Below are experts of layer 3 (counted from 0) of a mixture-of-experts language model. Rows are named router (the router's row for the expert), gate (a neuron's input weights, with its number), up (a neuron's input weights, with its number) and show model dimensions 0-159. Each number is 200 + 30 x the weight over its row's rms, rounded and kept within 0 to 999.
Before each expert's rows: a language model's description of what the expert responds to. This comes from a sample of Wikipedia text that the model never trained on.

# expert 29
Description: Final pieces closing names and compounds, such as -ton, -son, -oard, -ork, -field, -berg, plus closing parentheses and = signs.
router,177,231,192,197,172,229,135,243,220,200,192,142,224,178,181,253,186,205,182,186,242,214,177,181,216,221,206,214,205,225,194,220,244,174,145,207,158,200,238,210,209,192,234,173,250,217,184,272,242,196,241,213,231,206,156,197,223,184,216,200,223,215,231,146,240,214,210,236,223,203,168,240,214,216,188,234,219,195,175,216,194,197,217,228,181,239,151,197,198,192,217,157,228,220,195,129,158,161,215,222,213,167,172,109,248,136,169,232,184,242,199,165,204,223,232,161,180,198,138,132,160,220,206,194,218,111,226,185,195,184,181,156,169,192,225,162,217,230,169,192,184,226,193,223,201,168,244,213,194,234,178,229,209,200,209,197,230,198,202,230
gate0,220,264,189,227,175,248,166,165,202,206,213,159,241,183,157,201,226,192,203,274,177,159,208,200,155,183,225,208,236,183,172,189,191,212,122,154,186,203,240,223,182,172,246,168,178,240,204,233,181,229,194,188,201,192,175,173,205,172,213,201,239,183,194,204,189,224,245,225,249,199,140,254,194,219,139,142,233,129,263,215,210,169,183,186,193,154,268,233,160,195,145,216,182,197,220,234,169,165,192,171,192,219,197,164,193,214,177,207,202,163,189,150,162,209,168,213,214,219,169,181,188,242,189,180,212,158,251,201,244,233,164,177,195,191,202,188,238,169,182,149,215,169,214,225,211,161,171,165,199,225,195,193,225,218,171,182,226,167,197,236
up0,186,163,177,188,203,191,200,248,169,176,224,206,230,222,186,184,237,195,212,158,179,196,222,236,209,191,215,209,175,223,191,241,219,237,255,171,263,186,223,196,191,263,184,183,239,176,213,144,175,204,193,196,222,209,176,180,244,249,210,222,202,136,187,240,200,212,187,141,216,200,209,161,190,191,236,166,183,241,138,236,180,206,190,143,178,209,134,183,241,202,210,138,194,229,186,240,222,225,173,253,176,214,229,203,233,204,246,211,199,177,242,175,180,193,256,201,237,201,221,207,138,172,157,198,223,225,151,196,179,163,213,262,182,192,186,221,223,212,185,129,206,171,150,135,242,252,192,203,193,197,215,145,194,225,175,220,184,188,159,186
gate1,206,218,196,212,186,175,176,193,173,222,180,190,190,273,183,231,196,207,227,205,189,225,218,229,182,200,207,218,147,176,166,247,220,151,227,236,234,209,194,205,200,166,231,209,176,217,161,244,201,135,209,192,209,220,225,206,186,183,186,187,206,225,199,188,265,185,216,220,228,221,217,189,262,238,144,167,204,168,159,247,184,200,220,125,216,175,157,142,212,189,210,270,214,160,229,199,234,164,226,224,193,198,211,184,202,227,206,178,214,141,235,186,240,203,176,223,191,215,235,234,190,196,226,145,240,208,247,219,170,196,169,108,228,134,154,179,187,200,172,211,219,148,164,208,190,139,184,192,181,221,207,193,222,220,182,248,193,209,233,131
up1,186,239,206,246,137,210,238,230,212,277,183,131,196,190,204,173,211,147,256,167,189,185,198,204,175,218,232,191,155,205,192,202,169,160,225,196,214,199,228,171,159,201,168,199,167,188,182,194,199,190,178,171,238,196,190,172,179,177,188,249,202,231,234,172,225,233,161,191,238,157,165,204,217,206,228,177,232,167,199,170,200,195,197,179,219,251,180,227,181,189,170,196,190,260,233,178,158,178,230,151,269,194,215,107,246,222,216,210,220,142,240,167,147,210,182,223,246,195,221,178,229,261,228,195,169,191,240,201,170,184,199,176,212,193,153,205,181,226,152,252,251,189,198,216,217,202,209,218,179,201,184,146,205,234,257,203,184,178,218,184
gate2,222,203,170,183,217,228,233,249,224,163,221,182,208,226,240,188,176,184,174,246,190,242,211,239,181,216,205,211,190,198,135,230,152,182,184,211,211,179,237,253,241,178,144,151,245,182,216,146,187,186,188,218,191,246,205,199,209,239,193,204,269,180,194,218,173,190,241,200,208,193,170,182,235,248,239,250,172,224,203,178,187,198,183,199,187,225,151,213,269,291,204,155,160,191,183,177,172,182,223,166,214,201,185,194,221,184,188,208,186,222,196,138,182,177,203,208,214,183,179,189,203,218,155,188,269,225,184,190,188,160,205,204,205,227,232,177,198,158,173,168,152,247,140,225,247,274,222,216,219,223,224,213,172,187,221,209,257,199,254,219
up2,201,174,238,167,163,177,209,159,176,197,202,182,222,169,161,168,250,222,186,218,212,234,194,185,187,277,160,194,205,156,205,198,204,156,181,203,182,252,247,185,190,185,190,161,236,175,191,210,175,198,184,241,134,149,178,201,189,164,189,229,164,184,225,218,209,151,281,189,210,206,220,147,160,224,171,183,206,189,203,172,195,195,147,220,184,190,250,196,199,180,180,227,169,185,178,189,171,142,184,201,217,247,195,174,220,163,202,187,173,170,217,188,105,187,235,211,164,154,189,266,264,186,220,251,230,191,175,181,231,202,258,216,236,245,182,236,252,203,208,184,235,196,201,194,176,179,200,236,213,163,222,222,209,223,212,239,162,158,185,172
gate3,255,220,243,186,157,228,155,211,171,186,237,185,221,210,249,194,189,211,235,192,205,168,161,197,197,206,210,229,191,209,166,201,153,160,233,197,163,203,167,221,195,191,161,171,165,163,150,207,198,238,220,159,185,224,165,255,221,218,190,204,168,242,181,190,154,193,160,157,187,196,211,266,180,127,165,183,209,198,219,130,221,216,182,158,189,212,247,248,174,265,229,228,207,193,178,205,240,222,224,223,229,201,239,205,204,232,227,258,231,176,222,216,171,194,204,196,236,244,231,171,174,206,186,185,180,203,198,211,188,208,172,121,201,237,170,235,209,179,244,223,218,191,209,224,210,263,200,164,245,224,162,177,260,177,170,213,217,219,131,219
up3,225,227,240,177,211,201,205,172,256,175,213,156,184,185,241,167,193,199,168,227,208,191,231,223,190,165,212,195,182,159,222,138,233,248,203,162,235,202,182,222,211,209,144,189,126,275,192,185,243,170,191,221,163,223,236,159,206,187,190,169,230,194,194,190,189,210,221,176,162,197,218,211,201,242,201,213,159,233,159,201,238,242,234,260,183,150,213,225,220,189,166,229,227,171,224,200,228,189,199,270,172,213,242,179,176,217,231,186,137,183,125,154,190,188,150,200,208,215,209,162,208,224,205,236,161,239,215,165,226,232,209,127,225,182,170,208,252,194,210,199,133,239,184,161,174,176,194,163,193,190,188,179,204,248,183,212,193,172,214,186
gate4,175,193,202,209,141,223,185,194,189,184,188,204,158,175,165,233,196,211,204,191,181,219,183,192,180,202,186,206,233,250,201,213,223,215,196,183,187,236,182,178,215,155,163,218,188,238,236,188,196,210,226,194,226,182,205,203,184,163,218,222,181,178,217,165,267,201,224,257,162,227,197,170,132,200,204,268,205,173,253,163,159,191,244,187,228,250,251,220,247,190,223,214,247,217,222,212,176,129,179,235,225,140,196,163,214,186,173,198,196,210,212,182,195,197,270,136,186,174,244,214,240,185,261,153,230,197,200,169,225,139,231,195,175,193,233,227,174,156,227,234,187,168,239,215,183,200,184,274,193,155,211,202,180,206,136,245,169,176,169,212
up4,191,263,245,174,202,169,158,200,195,151,184,201,176,254,184,267,206,172,198,164,224,209,156,183,230,189,199,177,224,184,211,210,157,250,223,221,160,206,197,251,211,238,227,175,219,193,259,236,191,198,207,216,187,157,198,229,195,239,160,207,207,190,234,197,166,179,189,197,205,223,191,201,225,202,164,174,227,213,154,219,160,223,203,212,191,170,164,199,221,205,238,247,198,203,199,159,232,230,206,164,129,168,177,265,193,200,157,203,199,247,242,185,192,173,210,163,113,224,212,189,210,172,197,205,217,206,199,186,241,195,204,257,227,251,268,159,266,162,189,137,216,194,179,161,220,180,151,220,178,209,239,196,166,196,159,192,211,180,182,142
gate5,246,206,227,166,189,192,176,241,249,219,171,197,128,219,179,235,141,209,230,267,202,212,151,203,231,201,189,164,182,187,213,204,210,223,238,217,238,219,222,119,199,232,167,233,174,167,186,186,199,189,210,218,200,153,238,208,237,197,209,176,131,179,172,172,248,223,150,208,227,222,159,183,213,209,182,222,145,172,196,226,232,248,230,118,205,228,184,194,175,202,225,213,233,209,180,246,156,197,245,189,189,173,168,168,182,133,141,206,216,227,162,226,219,201,249,241,223,186,205,246,216,201,237,192,207,180,186,190,235,200,148,214,200,191,172,169,211,252,193,229,195,218,194,172,168,168,182,198,199,210,221,183,178,201,254,227,184,189,211,265
up5,162,223,189,216,200,223,205,169,171,205,248,251,235,191,195,195,205,173,206,208,183,213,199,186,200,115,210,228,195,208,168,186,195,178,198,232,221,180,183,178,202,183,138,179,241,179,167,211,177,238,197,197,226,184,180,173,242,233,137,243,252,173,211,243,182,123,241,210,182,167,191,207,226,213,203,221,206,157,218,230,266,245,191,225,141,205,208,154,221,197,228,188,140,165,158,172,227,192,189,213,160,196,236,194,265,259,174,225,155,240,215,156,176,226,219,217,183,228,235,203,220,236,195,224,232,213,165,229,234,217,258,254,177,208,246,209,192,180,173,197,276,163,191,211,214,225,243,203,237,203,188,238,187,234,199,162,196,222,189,170
gate6,176,180,206,206,251,166,180,186,208,147,170,145,229,187,207,182,255,189,208,203,193,177,195,184,196,166,196,233,194,261,255,132,213,186,192,198,168,196,247,239,133,166,178,246,198,234,175,204,183,231,219,245,221,157,212,202,209,207,247,164,174,211,223,161,199,262,220,214,155,185,162,205,128,198,205,208,173,183,248,202,226,135,212,211,201,196,185,159,225,241,199,184,168,220,170,189,157,259,249,217,185,190,212,214,176,181,183,194,179,204,236,219,211,203,193,228,275,243,188,221,225,213,241,240,244,163,254,173,191,166,256,197,217,166,178,218,175,224,210,214,220,181,176,230,215,187,137,198,206,138,187,200,210,196,239,200,207,175,175,249
up6,190,223,263,223,223,175,184,204,168,220,165,154,219,246,246,233,200,213,166,200,242,175,194,132,204,157,237,199,212,188,188,215,199,163,147,221,219,216,226,176,163,202,238,201,251,233,148,221,239,266,246,186,250,243,178,208,219,215,244,169,202,129,229,197,213,198,241,210,184,222,151,180,151,200,134,164,188,186,166,199,134,158,209,224,211,218,209,162,244,228,219,191,174,191,205,256,225,221,226,196,213,222,207,211,228,168,217,261,177,182,202,171,197,199,143,237,247,228,164,219,195,256,238,209,217,192,217,198,197,220,195,218,180,162,191,191,157,216,243,184,190,219,198,258,229,202,202,183,192,206,225,224,199,239,258,185,190,224,186,236
gate7,220,137,177,180,193,245,255,173,187,158,218,223,209,204,179,222,152,217,259,155,186,211,151,205,168,198,196,215,143,240,223,222,206,199,161,241,175,271,251,210,231,207,144,144,199,190,189,268,238,179,195,220,195,211,206,246,191,200,170,218,202,181,238,188,245,151,241,167,197,226,174,160,201,198,212,164,222,233,220,212,178,169,168,214,236,249,247,200,268,231,188,174,244,223,183,190,176,211,191,180,180,212,171,219,198,166,175,216,205,242,242,209,192,134,178,216,210,131,224,245,195,124,208,188,206,192,175,197,195,191,175,190,195,150,166,220,204,240,197,191,156,239,177,216,177,175,226,206,226,235,204,208,167,225,180,242,208,219,189,179
up7,202,145,225,192,243,166,211,242,181,193,168,233,191,219,277,171,213,226,249,209,213,169,179,185,206,213,171,219,216,212,219,209,218,185,263,191,180,197,255,203,223,264,226,214,204,193,175,199,234,249,194,156,167,130,218,200,198,229,209,207,163,273,144,223,190,153,191,235,158,206,158,255,166,217,239,205,201,137,215,193,222,207,202,174,205,204,223,155,198,186,149,230,155,171,213,227,230,170,224,210,172,209,209,193,195,254,205,167,230,186,187,207,217,205,207,223,212,261,228,186,252,211,187,219,243,204,210,185,205,203,202,131,210,212,202,229,234,219,226,167,162,180,164,232,235,211,271,216,225,249,215,151,204,148,237,204,197,228,177,169
gate8,220,187,166,192,166,188,194,231,219,225,265,193,225,177,204,249,171,177,201,179,186,189,176,135,179,223,188,206,241,208,218,186,233,155,186,204,136,196,202,230,211,234,228,211,215,233,192,222,229,192,165,180,211,239,233,132,200,166,177,234,199,188,204,168,232,164,166,237,228,202,170,199,179,212,213,165,206,238,210,204,231,197,194,230,220,195,136,228,228,161,178,180,242,222,241,175,170,245,217,292,182,180,222,168,214,164,216,165,195,175,120,169,155,195,199,205,219,189,221,149,210,203,276,177,171,158,256,182,178,203,188,200,187,191,220,206,206,203,160,297,198,175,238,231,195,184,142,163,206,181,203,235,219,236,229,195,217,196,225,235
up8,226,270,220,260,167,190,188,185,231,135,176,170,167,202,235,228,155,234,198,248,161,261,178,188,151,155,217,199,248,199,187,250,213,175,180,188,188,206,167,235,212,249,185,209,211,171,177,208,247,217,162,188,192,212,153,213,236,210,246,217,177,181,219,173,234,212,209,211,164,193,183,195,204,219,175,187,229,188,233,238,193,173,228,226,244,195,191,249,207,180,132,196,160,257,177,156,215,107,232,207,197,175,199,154,212,235,182,203,190,118,161,173,177,197,178,191,239,185,243,194,205,185,201,200,166,209,200,176,211,174,181,198,177,245,148,214,196,198,222,237,193,156,201,247,246,224,194,230,240,224,246,215,189,241,202,174,192,192,208,177
gate9,219,177,203,224,233,224,175,199,197,217,178,203,167,181,150,209,243,142,200,213,211,213,180,132,209,262,183,153,183,177,163,204,176,203,144,198,153,163,158,187,171,230,180,213,192,257,196,226,170,234,175,257,235,252,157,194,203,210,194,162,200,171,171,231,172,180,182,218,157,201,226,176,225,227,206,185,204,179,147,183,239,189,244,228,182,167,144,182,183,224,250,184,216,245,200,240,201,245,186,194,191,190,178,165,166,165,169,129,217,227,236,160,222,217,188,280,187,199,154,249,183,246,221,208,238,161,226,226,202,245,182,182,163,168,232,169,194,228,225,196,191,183,214,218,197,195,155,232,236,196,224,157,163,195,177,228,170,236,181,226
up9,198,154,206,204,224,204,251,123,188,220,205,243,141,213,199,176,169,225,167,235,201,197,220,208,231,223,226,189,208,154,164,160,216,207,229,149,252,232,185,234,214,209,149,193,174,170,186,215,232,225,251,207,220,184,209,173,173,216,238,165,232,223,132,173,192,246,172,217,183,205,191,203,224,171,182,193,206,239,142,226,146,234,209,179,168,256,194,186,231,246,236,233,226,186,222,209,214,167,190,208,174,241,228,212,172,208,188,185,188,220,206,215,220,227,162,207,208,241,171,172,272,171,209,215,212,216,231,236,239,151,167,215,196,212,174,207,210,163,251,171,171,233,202,215,223,217,239,172,190,195,192,188,240,208,265,143,146,205,182,281
gate10,190,219,224,273,240,211,246,170,213,222,161,192,142,180,182,226,180,180,152,220,201,248,217,254,200,225,208,200,209,206,212,198,239,193,208,174,225,147,152,179,195,206,208,260,198,214,237,229,244,230,206,188,186,187,261,200,181,155,194,211,212,226,224,159,209,195,223,184,178,197,197,195,189,233,195,204,183,226,189,149,174,228,194,257,262,236,243,191,210,204,172,210,182,239,274,261,193,212,220,225,185,167,199,204,228,214,119,154,202,160,129,253,196,230,204,180,202,238,219,225,153,220,202,189,184,192,183,224,232,172,183,199,198,226,160,191,177,181,159,193,176,241,171,232,185,184,242,219,184,150,212,164,188,112,189,236,234,173,190,210
up10,183,222,173,187,178,263,127,172,147,211,177,251,231,218,193,236,219,191,215,201,252,195,239,247,191,178,167,188,204,212,244,164,229,131,198,184,203,192,194,193,197,173,280,207,233,223,207,258,147,179,213,185,183,202,192,148,223,227,179,224,120,245,211,172,219,222,185,240,231,180,204,209,198,168,192,149,188,175,173,155,213,162,177,209,208,173,206,199,202,199,192,159,192,204,181,198,198,183,210,192,193,131,166,189,201,206,207,157,190,221,156,230,164,227,180,175,195,229,216,228,182,139,212,210,177,207,255,168,200,140,244,129,250,194,179,198,169,176,190,197,219,248,216,226,212,221,167,223,166,207,225,245,142,219,237,198,203,210,180,168
gate11,184,186,129,181,222,209,207,212,182,184,170,151,174,271,189,221,180,142,239,208,234,264,184,226,207,219,186,181,214,228,208,240,219,157,125,187,223,173,210,188,221,167,221,223,158,173,223,202,192,155,241,206,209,211,231,180,154,168,205,204,178,156,192,235,196,250,128,224,198,204,222,207,262,194,152,228,235,194,145,228,211,157,213,184,191,223,180,211,179,174,210,226,220,135,244,242,200,165,215,211,220,219,170,163,199,250,167,177,213,192,229,232,247,204,200,211,156,163,219,199,188,163,147,177,183,202,256,218,194,202,224,167,244,212,194,173,175,197,230,211,194,180,170,144,151,201,190,210,239,219,166,141,192,211,214,220,151,238,179,211
up11,193,201,194,166,180,173,167,187,198,174,238,189,237,183,196,173,226,184,165,111,240,199,185,260,208,189,156,237,204,216,181,214,233,184,214,177,191,209,205,192,215,158,286,225,189,184,262,204,197,190,176,253,188,231,236,186,228,189,204,182,229,202,250,170,221,208,240,262,200,230,168,213,183,200,237,181,161,175,168,208,201,137,183,159,222,184,188,200,219,230,175,184,198,221,226,185,204,174,230,218,193,183,188,194,231,196,207,219,217,197,208,219,173,210,206,157,230,207,147,204,206,187,218,168,256,160,168,139,177,211,261,199,227,187,152,267,147,232,227,198,223,202,132,197,216,256,212,216,292,215,223,238,254,226,193,202,164,186,183,219
gate12,224,186,230,202,238,194,209,197,165,231,194,218,208,147,255,195,174,136,241,245,156,219,186,201,192,247,216,228,208,134,245,201,158,189,164,234,231,193,178,211,222,202,216,169,211,232,197,196,153,210,189,196,208,216,192,188,194,220,201,155,229,210,198,179,234,176,180,243,216,185,199,211,238,200,164,120,166,212,185,246,231,235,170,183,173,245,212,227,231,188,224,183,220,182,244,209,194,159,194,160,225,203,187,259,259,205,228,166,233,229,270,218,222,206,168,270,212,196,159,227,99,202,170,234,215,178,199,222,241,232,163,232,216,189,237,179,211,221,214,224,252,232,198,199,168,170,178,197,234,208,201,177,217,249,207,170,222,199,212,258
up12,183,172,177,261,198,219,235,221,188,166,197,200,204,218,258,217,225,164,165,280,212,190,135,180,208,212,208,160,234,128,187,196,206,184,174,169,216,190,264,176,220,233,182,192,168,184,169,163,186,246,163,200,170,212,196,191,151,174,186,151,244,286,247,177,198,183,235,192,200,173,270,258,180,183,187,223,215,222,184,225,175,225,191,244,215,197,175,201,162,175,216,244,193,195,237,209,219,221,190,251,254,180,191,191,190,215,210,222,220,216,221,210,242,230,182,227,184,211,186,229,246,224,205,228,246,152,212,216,221,203,201,251,245,181,140,193,218,223,182,214,159,209,192,180,231,213,128,146,164,176,203,168,186,225,188,217,221,197,226,206
gate13,193,195,205,225,220,245,211,182,142,161,256,191,197,232,218,192,249,195,255,181,193,200,170,165,191,246,207,208,219,219,158,130,224,176,227,188,207,210,206,171,199,177,208,178,216,227,238,199,221,212,221,279,258,223,241,175,188,187,241,200,185,221,248,153,185,203,185,166,173,196,206,165,219,226,214,190,215,197,183,213,162,241,160,218,168,180,149,180,210,188,229,187,212,200,194,245,167,161,190,293,182,195,144,117,194,165,209,192,209,179,176,182,212,193,231,198,189,289,215,204,149,177,186,213,204,185,214,229,159,180,149,194,208,219,175,151,207,239,190,181,176,183,130,174,201,242,183,253,173,194,197,193,186,198,184,236,196,149,191,244
up13,148,215,163,240,234,211,217,235,248,202,236,136,166,202,177,140,233,161,192,153,163,229,166,180,218,262,175,190,166,190,145,176,229,217,168,220,224,174,205,195,211,214,174,195,163,206,201,152,237,228,136,200,216,181,226,210,224,180,201,214,206,219,200,182,182,160,179,184,174,182,157,186,155,239,161,193,284,213,176,223,186,219,224,148,134,221,172,236,201,176,251,211,190,226,240,222,246,173,182,195,187,211,187,217,212,214,186,223,199,238,248,245,173,176,208,224,223,242,169,136,215,213,222,218,211,162,216,186,177,194,240,197,236,192,219,185,233,231,220,175,258,145,193,207,167,237,222,157,186,184,208,201,186,183,214,166,185,213,216,272
gate14,184,165,204,216,222,173,167,182,236,195,184,255,183,132,135,209,195,176,246,210,221,236,126,211,195,171,238,227,175,258,158,235,223,194,149,153,222,226,227,190,207,196,230,266,238,184,208,151,195,192,211,155,287,230,191,191,206,130,169,225,169,155,195,227,222,181,209,169,180,216,176,213,216,205,218,225,155,147,219,135,161,215,196,171,234,190,206,200,211,214,226,146,199,224,155,227,156,184,185,209,208,201,218,162,203,216,177,173,193,191,238,169,234,182,234,210,219,201,194,226,225,198,189,135,200,219,227,160,154,167,194,168,205,239,158,193,164,209,215,193,173,199,228,180,224,191,189,236,217,184,206,240,181,189,224,214,236,209,187,267
up14,228,165,205,209,219,169,191,147,245,180,147,168,217,242,197,214,213,183,217,187,241,231,150,189,172,223,193,215,161,206,170,255,219,203,179,187,218,221,203,221,249,207,192,169,230,149,219,165,235,196,185,143,237,213,183,240,197,197,244,197,210,136,205,196,229,218,197,214,197,242,205,231,190,217,161,205,200,119,178,148,176,235,195,182,255,191,208,271,154,229,217,153,224,171,133,236,183,198,192,175,203,177,211,170,216,215,197,213,171,242,223,165,190,215,226,189,125,226,211,199,201,144,219,169,186,203,223,221,183,127,188,199,192,218,167,207,182,200,202,173,140,244,196,196,193,161,219,222,196,251,240,180,168,209,187,198,214,217,246,281
gate15,204,221,172,223,217,207,164,182,233,217,227,204,253,153,182,239,148,244,242,230,170,231,177,167,180,210,240,277,196,212,244,184,228,217,263,207,146,175,171,254,232,215,143,216,237,161,211,218,191,211,190,200,218,254,163,142,226,213,171,212,195,200,231,161,237,210,234,240,194,180,201,200,173,226,207,171,154,194,204,232,190,152,212,179,223,161,247,219,196,232,211,165,193,235,139,155,180,190,208,220,186,218,228,201,159,161,188,182,170,210,199,226,211,228,135,183,206,162,229,194,244,241,253,202,257,226,173,171,183,230,227,126,219,174,174,154,193,208,176,172,168,185,222,200,242,226,206,234,164,215,213,188,214,198,221,164,204,200,216,187
up15,213,239,202,192,215,213,174,224,228,177,153,184,250,134,228,276,165,195,189,203,218,215,190,222,161,198,204,248,161,194,236,191,205,167,262,227,135,183,177,240,220,184,163,177,210,206,151,215,172,220,184,209,221,248,151,214,203,282,235,182,218,185,220,198,171,236,167,244,195,222,224,229,183,218,196,167,150,191,185,134,239,193,198,185,208,167,246,225,192,252,198,164,224,210,178,167,187,217,199,183,195,207,212,185,189,183,217,216,177,204,224,224,217,210,129,207,173,194,240,195,209,207,218,241,245,180,156,175,183,189,200,131,263,177,175,189,195,210,155,153,231,187,182,218,223,166,200,237,162,226,182,185,218,171,159,158,254,194,235,152
gate16,167,194,232,177,208,209,148,157,192,173,201,165,216,196,260,191,171,193,226,185,177,208,184,249,215,253,213,203,222,196,270,253,211,185,164,190,231,214,129,169,225,193,174,180,219,254,201,162,167,223,245,193,212,187,160,206,190,191,255,255,152,196,231,128,245,171,241,216,247,235,253,212,237,206,178,239,232,238,181,209,154,168,205,195,187,170,200,187,195,170,200,204,224,179,185,194,180,189,179,149,202,179,244,160,217,180,192,215,187,222,226,175,163,176,200,189,162,236,215,152,209,180,180,177,266,205,223,177,195,209,203,144,226,239,233,152,186,200,211,188,240,231,256,247,181,209,201,243,116,204,184,217,214,173,206,204,205,234,183,221
up16,227,176,221,247,235,157,221,207,150,231,196,168,120,232,226,186,213,200,193,214,222,232,217,194,217,188,265,215,206,200,195,201,195,205,184,229,157,154,160,221,204,177,206,215,222,218,222,159,221,164,200,194,250,198,203,270,190,178,209,209,152,230,205,171,187,156,179,191,178,142,176,212,185,221,219,183,237,139,156,223,190,246,205,191,245,215,240,214,184,157,201,310,184,212,184,235,156,185,190,215,205,182,188,177,194,196,155,227,217,179,217,175,236,189,205,221,191,189,240,190,179,142,175,241,210,224,196,175,241,176,177,213,88,183,197,218,204,236,229,219,195,168,203,176,222,257,197,199,225,262,213,224,225,162,199,174,205,210,234,184
gate17,165,174,218,246,197,226,187,141,215,202,202,181,197,224,177,260,213,178,186,182,214,202,183,246,240,200,224,259,206,212,199,200,200,183,210,229,260,149,206,194,195,174,187,195,258,206,213,214,178,194,242,152,257,232,180,206,166,209,178,203,184,179,212,188,213,235,256,218,167,115,229,190,229,196,198,229,214,208,180,225,243,202,253,223,128,195,159,158,199,247,231,181,155,158,159,174,195,184,176,148,184,211,204,162,209,213,262,159,180,179,203,166,170,206,209,123,190,184,196,212,242,200,192,189,231,193,200,175,208,201,240,196,177,179,244,178,148,201,175,163,237,164,149,152,213,170,221,194,141,221,196,209,187,205,244,184,240,222,249,238
up17,182,220,137,218,200,190,257,152,209,204,196,215,143,231,194,207,174,198,214,228,184,144,139,201,226,195,227,208,156,195,227,174,195,209,193,205,239,144,193,212,197,247,138,203,237,201,214,208,249,216,202,247,220,217,158,193,189,180,157,183,197,173,227,185,212,240,290,187,171,187,200,217,199,124,180,146,184,237,257,249,240,204,239,215,224,172,192,192,159,207,169,175,180,178,191,194,198,198,147,210,169,169,148,227,187,180,154,166,175,218,223,185,160,216,220,187,193,214,190,255,216,257,244,209,152,204,190,186,212,215,218,208,160,212,157,217,182,186,230,213,164,235,240,235,245,191,223,202,122,216,202,188,187,251,195,193,205,216,209,242
gate18,164,200,180,188,204,237,205,204,181,213,173,181,178,201,123,213,236,172,219,220,201,107,235,169,198,262,196,197,244,195,231,243,181,173,179,175,119,197,190,236,156,203,205,181,146,196,206,214,180,190,190,272,262,168,188,193,204,136,194,181,217,241,174,180,170,211,197,239,236,196,206,233,177,214,204,198,135,142,204,233,177,198,169,207,151,204,212,198,192,197,187,168,214,256,190,154,234,148,193,210,171,211,174,172,162,214,177,236,209,204,193,188,210,197,185,198,161,280,157,208,216,201,203,215,209,183,165,183,184,225,154,207,212,141,217,249,193,246,191,191,183,206,211,211,218,177,228,212,202,215,210,267,185,235,213,216,159,156,139,197
up18,167,229,171,247,203,239,200,225,175,141,171,197,214,273,158,143,273,137,217,190,237,126,175,234,157,204,209,166,196,240,197,288,180,165,184,167,163,200,187,191,198,192,167,181,173,186,240,163,221,242,172,228,177,173,185,190,177,161,204,195,189,196,211,180,183,152,253,209,194,189,221,236,183,180,191,192,175,151,166,205,185,199,153,241,205,201,246,176,155,184,206,185,171,241,231,200,236,196,199,200,199,221,185,179,164,223,204,232,172,217,199,175,221,199,183,183,143,247,137,200,164,226,216,200,202,207,156,181,181,222,174,222,169,240,240,235,170,190,200,155,178,202,209,215,180,221,216,234,190,244,141,220,201,190,254,213,179,201,165,170
gate19,203,178,237,215,204,176,199,213,196,200,218,161,187,240,154,227,169,193,208,219,259,206,167,155,185,249,194,211,205,211,215,198,177,199,128,190,174,230,221,175,211,176,191,200,254,149,231,264,230,210,190,167,179,226,213,240,153,152,184,151,205,204,234,203,228,183,167,243,210,246,232,191,206,188,224,203,205,179,191,143,189,204,232,248,181,175,204,258,143,201,180,191,209,172,172,221,198,234,173,198,201,155,202,145,194,241,188,208,195,235,155,224,186,182,175,117,126,169,213,209,172,177,172,173,169,244,190,228,235,242,215,166,174,267,241,166,179,238,209,221,182,234,180,156,228,220,219,207,252,183,195,158,191,187,135,218,191,211,204,220
up19,257,196,191,170,214,191,155,172,158,195,238,204,189,165,191,200,179,209,174,207,130,260,225,204,201,222,189,169,195,211,203,264,185,275,199,169,233,193,222,219,171,189,225,211,117,203,218,184,159,220,172,202,205,226,263,173,187,197,202,218,169,210,176,211,176,166,161,149,236,163,175,212,270,195,228,226,227,212,187,227,232,201,244,173,191,200,211,190,196,213,220,284,210,233,204,201,185,132,173,221,185,255,159,223,194,267,166,225,248,201,176,190,172,225,235,235,214,182,182,213,254,185,180,204,213,127,184,194,233,196,236,180,196,174,171,208,169,205,213,191,193,183,177,171,204,224,156,179,198,183,231,172,237,212,155,170,161,198,162,153
gate20,191,184,228,183,220,171,157,197,235,216,216,194,192,189,158,195,215,219,151,178,244,215,195,242,230,203,202,141,231,189,187,211,185,211,177,204,200,242,171,190,249,160,212,222,244,203,147,225,254,223,215,167,216,185,225,188,185,205,203,199,186,268,199,172,227,198,241,238,185,235,208,165,190,157,162,215,161,176,146,193,214,254,258,183,177,201,157,207,151,212,202,207,212,147,280,198,242,180,226,223,209,157,210,173,189,146,185,176,252,212,207,214,188,134,201,207,229,150,229,192,213,162,214,170,215,197,173,140,206,232,252,215,172,137,235,169,160,217,210,225,169,205,209,175,151,196,205,216,194,197,255,215,208,239,151,141,217,217,217,246
up20,184,166,185,189,217,240,210,156,210,151,227,161,249,166,156,219,162,205,205,244,190,231,178,242,222,195,223,226,248,153,234,250,172,238,159,171,230,162,166,207,181,230,225,204,218,183,256,202,186,206,263,217,242,175,242,240,235,199,188,235,226,134,229,150,226,186,216,233,245,176,170,216,236,197,187,248,227,216,148,173,240,197,201,213,140,177,162,208,206,233,180,204,216,182,213,219,225,253,207,207,230,218,225,220,182,193,189,209,182,141,203,226,160,170,196,143,186,156,200,197,188,199,188,187,214,200,217,151,202,167,229,225,209,228,230,196,208,231,163,204,248,200,227,209,201,271,242,233,212,162,162,156,246,206,147,173,219,188,187,215
gate21,201,160,198,209,204,169,202,257,178,207,182,225,191,150,226,220,184,188,250,170,209,204,173,170,195,208,226,181,198,198,192,223,254,263,202,189,168,164,203,143,229,197,157,203,177,193,229,227,200,178,218,166,184,212,206,216,160,180,171,194,194,206,236,222,179,236,159,244,221,232,197,201,233,180,125,302,221,231,209,140,176,161,161,204,152,196,241,192,137,137,185,196,204,216,219,193,181,207,222,205,219,196,222,156,162,197,163,234,244,188,229,143,196,199,263,170,190,133,202,231,208,212,246,197,157,240,176,190,173,215,181,227,150,232,190,229,177,257,191,197,222,230,209,201,227,215,223,250,206,149,187,201,161,169,214,235,172,194,190,226
up21,210,179,248,186,217,210,213,265,237,193,227,227,210,223,147,251,225,229,213,216,174,195,224,201,244,224,231,206,149,213,200,216,173,267,155,191,187,222,159,208,139,208,184,220,238,285,226,203,192,152,191,207,217,203,176,162,196,176,253,136,217,195,252,203,199,187,201,183,229,207,146,245,209,195,186,219,226,181,148,168,210,210,210,179,174,193,197,223,216,224,187,201,213,211,182,271,166,216,229,209,157,194,225,226,174,242,225,204,247,205,183,211,178,220,204,117,181,188,232,203,183,160,131,196,170,209,210,217,224,154,226,201,209,228,196,201,210,229,226,143,201,179,221,142,215,212,206,173,138,196,234,196,210,184,193,160,147,177,169,264